{
  "n_layer": 16,
  "n_experts": 80,
  "d_shared_expert": 0,
  "n_groups": 4,
  "n_kv_head": 2,
  "norm_place": "pre",
  "norm_eps": 1e-05,
  "positions": "rope",
  "qk_norm": true,
  "init_std_down": 0.0
}
Below are experts of layer 2 (counted from 0) of a mixture-of-experts language model. Rows are named router (the router's row for the expert), down (a neuron's output weights, with its number) and show model dimensions 128-255. Each number is 500 + 40 x the weight over its row's rms, rounded and kept within 0 to 999. Numbers have three digits each.
Before each expert's rows: a language model's description of what the expert responds to. This comes from a sample of Wikipedia text that the model never trained on.

# expert 16
Description: Determiners and table pipes. Sentence-opening In, this, their, its, new, British, using and table pipe cells, often in lists or tables.
router:584514506472496573473492500511491510505508513520526463503506504508501525534510545432509501471495526471535425510506484522534522455462464431506479522474539459510458516487505521519502519482446539533518497492504513553597474483492510496533499513535482527480518523507535511587472480539519425491504485542539473536577509483529517474487493477482553531444477454464491535551527494451515414482596
down2:501537556428500583519469512468514479553499482461519517531493424519515516515478573475422467556440551435513474457534564522491484561509508494485515516483477570462467538577472411494516447515476466511562538435513469474473489456466497546437496452529474475454473533487479483471423464517541512534438430481577478491521469436544486548539485455534485450513531502592459509479515502420488534518444
down3:562489518478487566485435490530519526518484520499506494434506520493479517522453516506394417498425518457455488490513526483534491520489555521481582527420510563517534505567522506529514405489506465503495513472478459508465524448482549479444496548588537483483477533507494542457442496526590491482464498481513468471500432445500499528531465487545489501482478491572432432435493505396523495491407
down4:571544534477477523464471507530537520541499498483537490448501516493481495507446480508420427520453517438462491488499501543550489517510560549491552522422527528493494501522499492500533431478505470485506537480478494532499510454491573501435503539564541495519469523467507517442449512501560501493445495481541525458542440419477521522546477497518450521475457523569419473466496492369485518522371
down5:443496472544508436530544517494483479488515483485508512554503504511534489464553508505605571483552485549562509528491478505486498465515450486506398463589488447490462474431492499460481579511462511493496506537523533482523493559522437496564492467405466503503514469502505454552549477484420487522516467506503493520487544571498482467452526530477516505509533487438581570536502509590504490506570
down6:387438567496479488443558525496457487501505440477563497546506547431501531534484465461506384491512450512542499554401447553464432460522538530528513500496510467496513500490537469495523513503490506462521444563513544517550497477495403505544528499480443504491473555494476520498520486561452512540517546471476541472459526519498540533574484488470517487482545466580594520561472448476502433467489
down7:531453464494504521454474480512518536546504493507479490441561508508487519509438445487417441527437497424466529451458526477526539532442513517513579536437518513512528493550509525553512436496521497490509502492492500535482479438493544499479490507563580480509485563516534510427420469519551465462457512497481505478509469443498503475514484523517481465481433526565478442430455519410490498472467
down8:470532435558510478515559504506463449486502439520494515527534475481501456481531578491558546454549517532528498547489471479459470461566431452493440491584482455507479489470485469437505542460474471476509526522539552471527474526480457492616489436421456499524528447541478476538495501480460487550530474497492530513457504545481498499464534554495486513500541470477590576521538473574498477541560
down9:523488507555562479523487505493561556472437428496439596486467515534538500454498536488473520496548513508468453535475455435498463517577453432540459529529526493528422452551470480470502516446444558474493512451548529484507474484553500490544514493537517474480501513439489506527498481474481375564524468499536532474532473486467451452507548500501501516433470492528472522494507510500547434442445
down10:488456520476538549507457512528495531535463514505424527513553555518443550503490497477451463518479456500497490521532517457520523513462517512508550474437538509547498499523485501510533443476514573503516515469469479499526535453490512447406447523522541493462500459520500586494584517507555505471468463490531523456511507456523506473485479532452552558532496536553388473476455484449492496577399
down11:472508520443470482515457542520415507472505545484490524549532546487498497485569498505522510507553528510526494535491490530486458435522533474488487454599517465446495488498556421456463549451524499546556497475470511465488502536512447532534518523475459535487552482524505450562496540572454600455489528514494464529520541527514533491507540502542472485556588483522540491537475487567550485460538
down12:539541499449476514532482492475541488507467587541514507455494497525501487474482513492427435518518476457457496486482528492537555494496514498514506508428516511529486523543500553507546434478472493472476513466520426538548554427475606466422488490519538489462472510526466563444475493467580512507466498528528552468499497440546477491492472493531494532513479557581395474484502524409471514538415
down13:534455509552527565436455516516538497502479454515498501476487522539510518507508470443466480519474508444486489503484534509462505444505482507571522530417528534507519512525477504568524454487436546501459522523520521541550528402490520466427431457545566514482488513517487594450531504553556429525526503438498510465552462386561521511481446541498519472459471489580471476458545569434514556507405
down14:590506503489526540462468502534519523542499489497512513424517526513468537522448484501410445511458507402469491479479511511559496526501539528511569531408517539515473490551497515524530436497485461484522514445499517522528504440458531511434495529567570487505461515478503531447494460519588498500471484476537503466521416416484509529513470501520494504488461505568412447426470522414512495504452
down15:534515486516515495504472515555489479505495452504522511489421488511561475526450585500507528477469527540502521504459487499570488483470579513514548478496494519488600425502603439519478521532531447507456501480512497472460524459498512463470553590526501465517520491504484470466470523545509516471536470511512522492466506528586504496506511512498451501541501482555406543468493479462491499477461
down16:440508488512482451529541501480490472462526500473483506554473480508521468476537526521596565481545504564545517529498492486465496474509466475501406484599467461490505505449476494469477576514474510504485491532512520482482483576533427494553506464411459485514527479492494452546531493477415489510526502510490496556482545594497483499484512508484517513518533469440572548572528504595504492492592
down17:540468549448452524519477526450528538513468520508514519445520513483499562504491469536464461538476484463468473509459546434533531540434530490500566504460519511517531508560491514540550421548518521519512480459470471523482518447462522473399526532551558503474504496436573554463501508512564512504520506491540548502533470394496523476517505468517532525501524550571498422492454509417458467525437
down18:462534417484493498560525490567449484482555470495466513510503539510463445462565606473492543499473521471529508482501517495464420507495493462463509497547501449483469521481515509472481569509535484498481529508495520473451499519495460476598478486403450493553548437578508471536552517495477509488517500440485509526471478542472518504483523509459544496518557469482533550549502529602507489465631
down19:485525552447493510436464538529562479488500536561545517492465484575585549460450542487522449534500537464508493432529595452515514515434496555521444535535463529470539493493476534583401507554454506508509530472545414480486511501494533567500559510539528437495462549491467470466521512517483564459485556449487476454508545459611466500500440486520508426500485475524508488455536530491519474482495
down20:506622543449478482457501525429486555547529465487530516484434449532535470511474579501552490519479457488456520506451474488514448500496463522475503545513526571473468454528540464465509497500498466494484490436480562455480489485524499496550507522462424498482486574475495427463501510532522451482531501561543470467558442548519475518547566540582513527493558484492499406527492475571469469446565
down21:505554467555460455525557492487441513482514440479479513526478485500533429499498596525570550491565485518508562524486486507524447518572449517496439498550456507558424503488508495439501507485479495510455518512539520490531500527473463503568466448458403474506486451509498420513505465451483480586512482519493496511517501522534479530500513489524489475500505509459573528555583515572486449478597
down22:549485510433509497469495454529485499533448511510402553498512494521511532523489499531431447531488464529502521510484506517466509532479465544513549523447527479479518423555478496559500422534486548491523469444477520462520503539467577525478545568556548495483461549404516497468511544573556497474559565516520492438549493492570510476462530485487492496527480514531465430479447488504473511468461
down23:484470567515529498528568495485432496491494595412458498561481489467425518518522490490576514461497556499520515519527508517416454491453535490514531441561468508482517554475433503511517480528524484616488534559477453464551477481460486504531437490469508493534526494522493510618499527427446586511480523492525584495484551486459535467466483460456543505528540499456544549551447469527478487487538
down24:427486521447451419540510556505475521538537551505508475542530531438471450537554500506528486487534539542537498464450550469482498477508544459467493525510479528458557482474509491500481556495550464558519501488497562524469500496526444529577532579523427463500484558517509418574473508546472570409493502492464565620507543546487487474521511472546568439469543527464563491490495502543543452477568
down25:486450426486422424513584504524511534518470458518414499582440543516555424472522529451491483440453506510479533493479512523466553459517464475542467503575459426476431521494490518497478557505482492535442484493576462517531499498482387479536510451494500510515474512506501487521440498459454464542476515428485583554442558500524488536529498538423486501513521493518526582511481534523556448520487
down26:491539490550443490513533468507472498505507494483509469546440473493550429524477561476540557528539554485553529533506528487474475466548482486504426513550448473469506489485543477481456551481486451513493488532511473508488539570493464513586528503466434479538513503494509419517452482504459512520495509488458456539472532555521478535523521493508496490524506491475611549527586526552485485427560
down27:427463549428492516543554483460485549544468510479431489539535502468504476515559587447455511466509521459497491477536536482428541531497512530477500515559509464505541460490495526495433522507518518495524537499494507488497505565508458493565494484497446527526519503465526393532503492486469487510492513507443588538498571453543553490498542505450481508516576539479554505472512480592467452466529
down28:550483537467490559470480488511532517537482522483519495464506494508491525526454493501396429509455510427429506499501538468533507535481526529490576542398517560512521532561506506530511421502524485506512505465470487527468496439464534493431492529582529492502479543506505545425416480491599504505465511475514474455505442419515511511523484475523484479486464530576414456467495510415503521499423
down29:426586501471462437477489500501504488526532515514459492539521507442559437486532497577552510472499460551497527525509473478477481481560467496463438493580509451494496497415497500448521572521501493460490490499504496482512527508515464475572503494429471510514508442515488435558563480503475534474541529497483473521488492498524458502506503484483499512518541501378583502557551531570538449493575
down30:503543464558566467538480469452497488488467539559439482548537529477515495501474506571486547503503540585546544467496439526469529485529526394545533480531531538507535540516453466551498546478489547492454580484506518473543504478565514486471523585541444539505546462469523504546612531488533513403563538554508546500509540481525480442475539471414534531517474543466446498476461452557415481569492
down31:457541508528481504504542486505459463489512498467457475563501490479505478504571569482552588436527512557513567487528460499436475484514488453514493489574530420475482498442497488481460510479538512470503528553517519475468498596525434509538511490462449518499524463525472486579471517479478450508486522532464437513499552555465461478517515541448485492536551486439616559524483471557520499497544
down32:434449481529467439531553495483455495501526476499498488567503471505546459489548524526585572483516519526524473540509478519477457470563487522475458443541476432517475493451499480445470570527511541487484480529486525518489494575501420471554493471426482493506510476504502474550532491478462458496545489496466467510477526595464501498505484541443510506512543492439552584587490520556521486472555
down33:559504537477509562466462481518536537550466523519502523464507540492476553523456504473424434533493516435439508465508521498536521514475513513504574532402523558501493484551508484519533438481520486514520521460492473519519522436484546491431480547617543493499471516466486554442469503513583466506464508495528512456513457418502506509517490469513470490491457518554413479419465508408481515502407
down34:573567488388483532471520461437547516489485503528464405450557433534548510497485569479495457448494495499489654454473555506485581524474518525501466533499557540485500439533495558532501405506501509539493573448556520521519468480428520484512553393550469506443499499518490456501496497510477534470454509526495534465502509490550493488495524508568483481521444580553522339446527486500446492522507
down35:489506512546563528541447455559539545499496546479467573457450527479453591525520482484524442507486459526490510494539451455500512533450520461500578544499489540521538502472496496471471493535524518451526562430462551504503538552539471476469551578567500497490510536474510509488520512512592479464523521525510530422504494522448521485479487438504489529506464527499444462432397460507479488495451
down36:515490487515509530453460496488549508526507499555566462447545470458496518510485411497443470532414512415510480489477470491502566539495547486469530557428505538475519513524507491506532404493501485453512479484490512516460450500497573530483524563535563488487466536488500494494514512476542535451442527524489546484491462461477490460532464522494434472483415568525434494439481475392484506529425

# expert 0
Description: Indefinite article "a". Mostly " a" after is/as/was/to before a noun phrase, plus "their", "'s", "II"; strongest on club prefix JS in football lists.
router:450524516425517468624475498509485461487507504492434541539534493519513424558554406535440462457500493519476599523474466487512492450473454542521539527578499503521603409484559451551433439480480522509470509594444422517442498530504504524440483490497517528487479498463508464536464523434505439493478634527497497431485527520517523521486456533502560550427478512457486487514533491535491514501629
down2:530509515470563496491445555450536558509480473493504505499527506507422522526512523532465492490538492440556446549540548422550524544476481521564556506453457490536532523501530511552534503502557549520525546471501479514521515512532514468477487508533481463544511513446503566452499471500606474546486514483532584477483495360500497465479531492479497485552488473437426474499489482466513473549477
down3:631539421462472453440551512457465464541521472527559505480516434507494481529467499482535569526468532511472454445473532492559526487453575393576474516450426438503479474501483532467551538559516454427475537459538536498528450491475526542496499523466455466521527509509534531418467443514559480554507475442536504515582513472513501524487492505521541492472592501494518525495536551452561496489475
down4:465446463505495536490556427563520430445493546474547497500468515468554528532534519418557483470442447596453498437463492585426461476519525487422444517526552458473524509481475472450461544446434419497485480571530527508484488475436492487540507469464507526445486518523481428553491511504424493433516476504435468474492516656489506491524476502457485531459515526522564572463495543502494531465544
down5:491479508490560503506420541450531555550489472542512523504521525499457529478511496527454495483537522420505427513497524409536515539457479535560562505478480546515502501493519507555536486503548558512511518482502493521487525511522530477493492543542477457560526502409549547449520465497561533549488492493530610458481498371526497463487542480449497503512489479472401482495491477500505454543483
down6:499440491459452547453498567427403481457519556509548483566500452515438459475471494483529483523484478543542489473466391524483428498512513519523568476558537513585526514440510550500518473486479480524479488544462435498500490550555535502530592575452480497467493375577470534530560558432467509454477501464471404505482536459538494539544513430505506552538515495494477544514490474537452544461536
down7:536490534511540490487463570443492557502499482486508499530492492496433545513522522513459516484584506467553456552484566444530515523471485520580558523469483535499507513470558515522526494518533570522473561455472500498514502514555540506474472520526467451564523495443498574460519472486576525510483524483521605467470495390493449498453543529491511482562492475445475476530508475485518473549500
down8:454503513520447507545554420546517557489500520493488500498526579566573469529463524488560505483456564494440576475506492545433531488559542513441469552500512531413468473502489542523484469480452480524488557472534473524492551491511534552558474462482543541509535495510481429474515508498485513456509492491426523550550516575467485496488512456556568520448519524584558496461510501578435494464496
down9:558498525555537463484434570449524541528480491513514516509471470481462544504490520509481508490533502479541458536505556409517524563467512527547553538475470501529532512461518530538527516542546534488522561460454523507482510500554489482491484508517474468541520483440519613421476479537579467545509521461518605491488512379543498526471537462509490466556480473470459494472476466502535457522477
down10:535481467476435512494558512484425488488503490450506524521460401577499432454476557450475527598517453506453518516561500588562478469496574485446546555576472508520480520541461514428437519572532529489526473542476489446480487485467434518501497481469476495502518538624538472424467471458514539525469509479498401510478526494514561532495486485527525508449646550500503481540481539504553479416523
down11:463574468497503503508575468523481436464520508516503482497494532492591453486505459458537478470462470555457531484478479566468462465520480446451467460518512451482504474518468507476448521481470450500505482569508499500520498503485519503503516461477510529444477481580489473552461515473447491462515468526531411499493473581444501520554460533502508491489515521496586512500536546503488570469516
down12:474500499482491509523564444527453431448494496509523504522466515493541464499475453437561526490472492540458554466472452587495502441559481487432450502553567506492482487529495497452470483491452438500504449571516497480519478476514536500540534484494490557453474473550473461562519521479410483436471461532475415522497477593473533552523453535502496519480509533563582484481557500507479544467557
down13:474470531472528497623571462488427512506494507449506538538520549467553435469553501444534485508420517574490538492477501549444487430541557498437548514478499514487489548495496453492465526512552428495508525565448499483490491529470453476544499472570507496482552521550494448532497536538478525515515523454519457500516585580499540500517492556493507466567508538461519494505459526484491527475532
down14:497546500546455505559510468565492462475513527466549514444500475573495471476484560446498537544546489531525484533487546485450539556449520504514476579520510515496460486532496567461501518552472467464546500503468476505480507495423500511492448460499486451468507494508533480481555484490474456540517525433459509581506503434562533468446500501515459487544539510552416580417486506540567527524488
down15:486476529554532499479471505495540492497492486465519511510504514524456461485475466545513478504565524502549495529573475439514527488464459597542503486452517509501515463478509461543511477487466507482477487550493464564561491544480525503543530569478463454527430505541489572499513497491521532469473465492513526500498491435515446430555491524461523524530476476476451509539446493462586504528477
down16:545521461500563492468440537470507531515499488496486501497508528513445517511500484543467508491544496446545446535498579430523508553455505510568499514476454483499513458478521534547542493530570537459497555437504524521475530514500499482482479496560463452535514523467503539415501462501611489532509532504532607507486491401542486462447559462499483490544481444498406459526444492494505470556488
down17:518536483497544507465435567489501556488494485488497533505564518508444503519512508542458508481535521418580451537525551453558483516463510502556563488460438518499520493504524503543535484533512537491513523475504481515505510539504512463490470519547498456585533542465497546472478465525596484503479530548529589476496491380519489428460554508479501481522503474458432475548488490483523449546459
down18:447491538531467519517580460511418440478497451477513492495531501460539482459512481430527473479442424554450501509510415595510502413498538515388495502539574507462553532522486482455453472459500453540458454559485512461496504540464515450540515461569576541449502486552442481552506564476446502409441445547479453496496492645516509506516478536479464572507469583480567491492495501471466534438512
down19:498500496571442432471455469460519482539493524502509503539528538528467506494514455518501529491567538477538483459504570457438503521481443496497433473552536532515488451486522509488516446536514595424495542500510481519454545465452496485484498519502440490557463479549523524466523462534441498501461475513476579492470503462506473496496500488501535591478530515543479450515515479589521523499472
down20:514468513473437489515585435522471486496484524491508474515497461510545483523477490470517523535447517529469542479493469613435506457511512459453480510515526490471497491516465479454464522477457433500522455529515526486475494491500443511536488480475516580484487496540492421516473535500427502474548546510423428494515535596518530601516491530520465470451527522551564502470532531526498517424456
down21:536462520447481460511516484467487489580447535462557475509468498503544498463509568437457575504453481492494560536576478572529538484478514566505488462593501503455497552533487549436490486479470504524518451517465411479451528516441474514462465445469540506474553540473568409455468499483535530505498452504492556467486506527469494507458541401547563490454557507521529500426517505554542499519561
down22:504567487490517458487410572465554546509493500523489487504484523556447491552478454551499516523586543469559469507508544437537548568462455552579536529457490523552528483487491522537538506525516534509520573420509492508505492445537495496512489495497460518548510549466505527413499455540609465517468559481511563470499484354520504501431521510449469444497518443547446492487517506452527509541475
down23:497520531458429530530573429540432431472504503466499515479503409465538452506483559447545508523457509557507579520506451602465467441535524491421510491540544479461459538528471479452492478477472420544489466550502481469522507485450483537499481468498530522468490498563497488571408527494472530462466492528489362474536525625451493542545453534535530485484502562537579534509543534477513508438527
down24:492485509493447507532574456542463466477487502490526470493457473491536517502526469457524492518446494548451539491501449621477484464511503488435482483504554478463516493509488475453453510468422461528509456525499499493504496490479485522532530475448514551433486497559499470569501525483402498450476474487478441495493499603506498510509469512493520520458498529517586525483522521496484524470527
down25:508487486520574492436454520504479402448502480516473480459493532534531490427403513453511483501506509539502538540516448556530588471541472497516538531495461488480481510541501520481495494478488541457514455551494519495546534519418537509470509471386522557462485548544503527472486532559529547525526544491484564484482430492516397438482482489523503537523544531481565472473619473472461529468492
down26:561499504462491483516557485539493496507595504406513456417447446477535500518510502471553501565561473492544504456490534538473486585480505525540483527470461467473487496500502514438531553531491448461543539530522618547434510511439470515520451483435463452486530529443491498446478513511406497477529550446473482553508501478534469451463499512596496493495491532508517490506541497485485577458481
down27:550466490505557441492407573480535463501506530523462470491446522541395522479485512518448555550585541452532490506516504423557550588480513451604503513516449495535483470475554523490531507516481584446513535461502522523469487469519491492481477582485424469528487490474492515418498506538504513539483493462476549480496445444556493499445504477510532524494488446498477451508482455534509495555523
down28:544539506546519479563517470514553585569483436495513537472407566519472564523488458497491508505503474505445458519463504524487551556514570468552445497428477466509529419489504594504466507535491498423506561457490532528390530522558546489536472431483510433422504479496495499390528448527460449514506444451464578558457467489535503521468565465540508508496531415578443570445456507495495532556474
down29:482550465492469457529484489528522384467525548522469519437523571530499474505451505499556507504494494548507575456486534480459502479539482509552461506509545480555509487508498528574490535478479493465540541459486524513558522515506571474504524418507474492530520505458489553457467505493467363548559515388448549573510497503464570484474487427542442504503460476557468498541472465561437535515547
down30:504610488474594435497367560491514506520494497524498489484515503529483482487460490561396515498535509431555432554476554458594517532453507521572512522490467501518518463493501519528546504492586526527545541420488489521492505504530494527490480491515470462547486498444531534435508495538581512551475493500561538516457492356491521478455501515462508527532483460473459465516504482477547485551457
down31:553404470545508566450483499449491581497465496450498534501575457515476527495530483492444510499511530430499529497563496432504493481445469513534512482493483547543444551492525445520481462497502543549484466469529438487481495532524490471493524571465563542491482522515577496570500473417466502433499529573568568502544514457559464452504524537454531515482530547417498488514460495537484445490444
down32:488497534550443465514609485555466467427465488481498454485457501469548439492530463469525529497437477559472548508518476615453445466552531524457511514552534471470529460506476496500449523451499436496487462555482500521517525500481521503515475450481495551448503494534476456522491534504457517468480493569460458511556487649475523547557483514507512490499462524560555532525520516518474531475513
down33:539557500504539486459462583475494572513483478475490498508535525498446501512514516538419516505549483462564471579540540416554511538467532521559569489434442489500538505478534497539518503522539531512513532450507480503488530546528491479465498537523498469561533516467505584440453443532624480544496529525534520489520487392510493500464547513515504507550480481444474486511483467464511476559437
down34:477550517545542458490419555489519502551508492487451510494488475498486515517484510561462513532570534435553437553515548428520492529487493494568511541497475514494513427459522528553531528557531517478490577413491517515452520479510503517508459496536466499547511537468522531411493449529592506515533502486535613507459490357503492468434557462502495456477492449521407463470485474501561447534477
down35:471418534534532552516545503460454556543497508450466552529495507461519479468508469515495468493453524484450512516515454556501572518495518539466557517478516565471549531489514443499528517399513553509506464466490469516485538481463441420555535578525532515461475487551511425503473534446489501455518466521539537540499520589472555465542493478481538540469477552522498546493425517538435490493522
down36:521461475511465448453430517506543484500555459502497540506484477523464519480449491511498529517537604473497454558540504376525521550440421545532468459443446552521482490479527509516513488579444529472461526469479482527488453500527517469502508532466446435531490522510516470449545454495487509525514479522514507583477444463505508485501495498524513464465505433422457518477500461515529502562479

# expert 39
Description: Prepositions and section starts. Prepositions in, at, on, heading markers ==, and sentence-initial The after line breaks, plus verbs such as taught, respected.
router:434520469469542540441534515487470458512497501499462498489525441503489514521527444454452493519585431527506436496459490523463479534373468435477467510512522504455537447487509518518482435492379495548519513446530490496464384461485483466480465484490448544562508493462474508494468482465507423493531468530467513500509592531457497522519489542509496515518495511426545552529497482584545484501421
down0:445480461517461552507440502607482448499443497483524491473503538525502499511520538527490530559586522461492466466486484481488505533441466525539455562512468525529565517527474476555483505531489510529554503494526521515479540536565486546546478480479500493486467522495443473545528466483492473491557493445545454445488536494457503507501514525494542483521431464573474536454419477584459446443524
down1:455480530555565531555517533497509497504458500496453523503499520537507590542515490534458466508516525463438547534512475497518506518521548520499465488478470492505472454502431524530515471529543477455463499433519494478513508469477522519532484574498459502529538486473511586451501549504524474485468498520525491450471534399539472425453493485475525566482513489533494457555553537513478511514482
down2:523506470477462459458499452493505507480533498550574544536465512481510417509497543479578528523490543517519496421454521489501509464475465481528478522499527524450504502523538475468450446499513527533549495553445527518493497506559487523524548424533517527445504500486474454522511473507442523481520477489451459564521496574496550573505530483512467416533525526526499581480499467490504448459494
down3:549480461494505481452511485510479439472491526456565450472518441480501421489466520481564500527485496515527466418487504505472489486482424484485487473516503532481505544548571478443458528500462524512490472588449482525462523492497499471534526464523526477468444549540491455552472472511477510471557557497455472566535482575510536562516510492538461420551512522509472553485429459448575455474522
down4:481441463528454433478462481504524452456512471566578531525468483544499411503492582495584562524510541502533426482510501567504491485445411493510479516484520507466564456481576447477468481474461549477544499563470532521453506511502480488500560432513535514433502530525500440514477419485509485472592466536446490538484504577489499541519517497571466454544464496499503581439452453505487430542542
down5:497424445494436451441500470492472471490500470501562490529470469517447448506489565502554547495503529483526497444471482527466532499460462481485497508519487487487519532504566462476447485492488517514534513551495492507454492505536502482471547394496533501462470547562471438524499447493463480485567468504442455586524514604522534542538526475534474462547502519530521576475432451466513468518527
down6:512491447499417453456461526525498455497507511524583501491497468530453436491472544459537506484527478526508460465455477542483539517454449512457545523522491491498554472513553444489450473481471549523537502537492520513466510540518472469513528422528503490473470527523474406531466445495452525473552463548488487566551495552487517557500526491512455480573538536505487548438410472497518475489546
down7:482556533505520527566507536461508550512514475512483502486454556457507545491565477505471480496482487504448513546531538526536500506543545544493472457502501472483509439500438562552548516536480451473473498458517502486533502455486494521494455538478466538513540438470539597478531543482517489509482469484540566421444511389535477468501481503470539574435503500512526463534548514495476559524476
down8:426512483498544572547477487498530503522474429493498459473476477526559501606441469502524499507440542509423442415469465430531455443508515489501513521492505474494538531470489509478465482487512493510505507424543535561464512506508438451531498458428561456464447530469488451516468455487431518458411540510399468511498503536483439555435495564429594483464501487425444471452426538430506456456489
down9:491455466506421449459476477524490473491474495530511518469516498536504479481443549510464510486526509516514452449459476497503526542472446480482527515516494467519519486513545468478451468491508539527542517544504524521437512550535495480515495458501537481495476534529454432524460454506463472473587480524470475572535487587471533551489522487511444469599512515527492550437412472499532454478557
down10:509435472483426484443500472506486462497474477506541477481504428553457500492455586521493508451509492492561489413443495516494523523493456487506498540549498511507522525535554440458441484488491512518496499563477506497455506511547517485517519483528512486478442543541503402572468435503449477464533486488440450564545476572514510532515535484508454438599521532519529563474423460477512458502530
down11:491430471508394526499505434478476453458476511527518522503520443534468495493490540453521474484525503517516496427462532471513518517443440463524511514507473495453500514524538503463468450494514530543550535581490477523418536528525535467512493487479484510458472537533521413551476493494463517511502473533487435552548497571525526519527484449506459453578537561460495564473447513549515506437544
down12:515432534509521524583454497514507479518452533516479466544484437498510585534536435539536512518542538473549468501464474530540520528535420540455458483465467481489537455496551481493528486498501496526521508437532490507475465426537435468513497564514523560490488502513477481560528487514514505466509562496499524466440483505526505457447577550457500555538512505527528536498493460477448501511523
down13:495491459495429473462535430542535456458503545520492506506527465562504407496506549463527522485510466571479444466478471502481533483472431468500513523527516479473481486508538438452497481486492529526495520564503564504463474515533509485548482442553525485457477555554475410535479444533494515464494507500496493520503460568459510511529496488516427436560490530488484496498453479464522446474514
down14:517482461489459477434512435488534413498495460499531502494554455552501472504427539510476498492497480458535441461441507532490498480464446494472515499533514516498544515507529482475459506500501540493480480550513508510478501539516491471520531442527563486450458577536477433519471405512507526421535510491464436557527474562515544589484540513499431447547506493534543577448438453461551469473579
down15:496460530512465499523489473449538480511458454589530523522460466523482498486520541501491460487550487456555450484519488465528516507527473477562480439540487513416518473523543492456495479509505530552517525549467455546531473520491457478466470417575528504490488490498524449467561426489453453509515431492510545491437445535579528540507461428492446518490488514479501550492515517456507504533528
down16:539589521467565476471532546492505544532515508463455488453570494467519515451421410531462490481436497542441539569531451502492474456509595511471551394482494453481482508469470525513556482582538467460453502470521467464543517486442535509487493552507485475508524508451468588452522565532529503523400548474485510441460512434500507501491480519482519486449563527442477440517607569474494449471467
down17:518492445489421496451489441502498471502497510540540497504447449506485427513463519480550529496508493538519465467459495566465545512466440490463560504516497508441571469495564418488477479480507528504534496537499503515462528492515451473481531466546500489462490537503470415562445450495466543472540471513477446598509477575454527541503495489517445436580514524477502563453431473522517493467494
down18:448536518519566552547518524484502527514503464461470477493481490496528562520543451500462491509464489445455525571551520500513453471544545506520494492486506514507471502489425587535534537519523461486473474445515475485560496461475510505487499559498500512521531464480540578447519528492569531499467517489515518424468525423537465489501485519475560544407509461496518433558590514516470510536493
down19:519521501499590484546475548528504527465501517472458503481493570475534565501496453507461475514462496475493529586547491481509481510534537522499532486454510503528484471482472583533550517500521442460488494431510522478552493458454475493491506590523475505555535494446526581446501567488554464510481554521541523447442492414494475430454480521486525578456506456488468446571577522536463497514432
down20:523535503549451480507513484523484465505501461490553514480459531472442462469562516501422542532574491495499444513531487523494520485498429443504457544485500547558488505464530497592461489481458467465506505575469557530441521508450544507537518405505505515491475479564501506472498484474534471469572477599532616540453512451432459578568508511515506508540464451592440481500464482476490547562498
down21:519485474466456501476491482499461450501487522497534447505505457516515459498475509502529514491470470518501501423443486483472529500436443487498534514500486474481508508547558453447466509525483511508521506566464495485442511521536501485502532425507504505480489531537509416553477477521456512471533498513475469560515501596492521555530504493507451464592497538522502528469449490491529479447536
down22:562523509488516513483546526485545547477582551458562420547528527452513446442532502444500468496466469545474551579573502467522492528473529516467541445483548483551522445540484431458529438487512563415474502475488492502549515492525519537552559468518497562521596462487527542452501525475566502447485469446534554483448418447410552518417532511546531511477524509420510435496512563466458478520490
down23:479530525512561518538508531500549525495480535472458500504551559486525594494519479500439477513520527464446516545531492467514465500498543521524475498467511482520471501473426544535533502517512479519482495420519505474552515486499506502506479566478497502518497479455491573431511563469554487496429541481546514469492524402503454465464486525474537576486481443515475443521606548492501479514487
down24:523476467489398473462514445505499453497475493496498498480565477515512481495471510513498507493523498500529469427473511483494524512442475457507536508517499481499507513510517489477459490513503537527536515555514502532439510563502508474513500449504534508500459559517478440534468436516481493453550495506462453576530516589493554540527527512499438456575513522512513568430436492500545462462591
down25:482453482514436470467479481514505474499475467531539525489521490510486464509464507495498509501529500505523470433455467501475540540446448486487521513511483466510519492510534450493466452494531550547549515517498494532457514559547478500489526423508551489484474530508447431513491436518464509479577460492465462579526513581483531556513557514501473465588510514520458566455407497469533471469551
down26:540449481516545484487448555468504452492451530409526416512559483482517490475540477483540520511455390575532483501486479510456492513473415557493516513442485471477544524553501484437526448466528489511568471523458499454522500483482470479513569531473535469471492527501476492547518506480542509449549550510512434570492497527465466536465448573560507507491471535493503516438478435467482421391520
down27:468522452468401497530494475524514523486495457594569544552412503516537461500494593456522523509498487506491531451475492481509523520461513510551502517533491508490494527492524482526453483519510482535531453530521479531506483552504456508464492419527516468489495473456490456496500473448458495547553411503503439519527467542486515551536493483501470499527492500458519544472514501512500484522493
down28:506466494488466483443517461494493430448489466501539483520519476516521424492490512471530520489456444497506480444476532525503572490486415506478499513517488492460526517515548421471471509491489537490553521587494512526424515520505523475513513381480496510444455502547516410563471442531468517470551495507466481595557486616494545534495484496519463436552502533513553539447435433460520505447540
down29:513428481473484481448495467483473446487513539480552497525498446482476445502467505486489496512482471474546495455510483474464534481427467494479551504522482503458534533495555443461467484520515548533542508565479488485434510522515499444488534433541532492470465526552494418553502453507464500464554486534465475579541492598504522541513507446527466460573512522488497562451432452457512479453537
down30:541421489492418643537520505555465523511512479507481516498538537460475428457502490525491570509545453541530502540545455532504463550494475547503489503489530486544576445558461568555528472476428579462500482544468520445480461484533508499459485577589545483545559531480522518445487464512579454543513558491511558465463515449426527541496527536581488458450446459532521457477470524542482445572546
down31:519539523505542524516476587520501586493509500493458494505498519477526536507539453533485523500485507508480535582535511499517478491538520537489515516486503501538472484491467562563550475502499470455478489453524492454558489435463484525505473585488478515535537459479507550468504571517527472544474514485546523411455526419513458431503496519518524548427496473524496411548563510523449523513465
down32:503537543511507575561539489486476536514528476523454510493475505500550535489502492530462485483501496519456525586551523504548475524570580507499493487482500496531458532466464528521529496520488459510460484435530466476546516481476482525442445549493472492546531427451505573476484559484531494550449498467555486406497479435507450435502477480471570549439509486489525451557604515508471491559429
down33:566462427543542412500513508583465507436488524486529480515488445466421480538527516463536575504518503481502497423524534558476555425465478525571446534509464521481449509519441472470477480539470453544599500577432492464526516508553488539589559480539468489466416588462545504446577515516426461489582445431511476539463494436507532523570505507505515563556507522525467501529508495518474470471422
down34:528465451497453479460479457506528477493501511535593526506449463509438430519475553482571542514514501507552507448457482494448543476421453518500515490541522522471548499506573454471471468466480539512514494599474505509456467514536478488477541427531548497463489551477488405502489456517488527490544509502485492561516505550466539539487512497527490443514506523523468552487433472491527458457502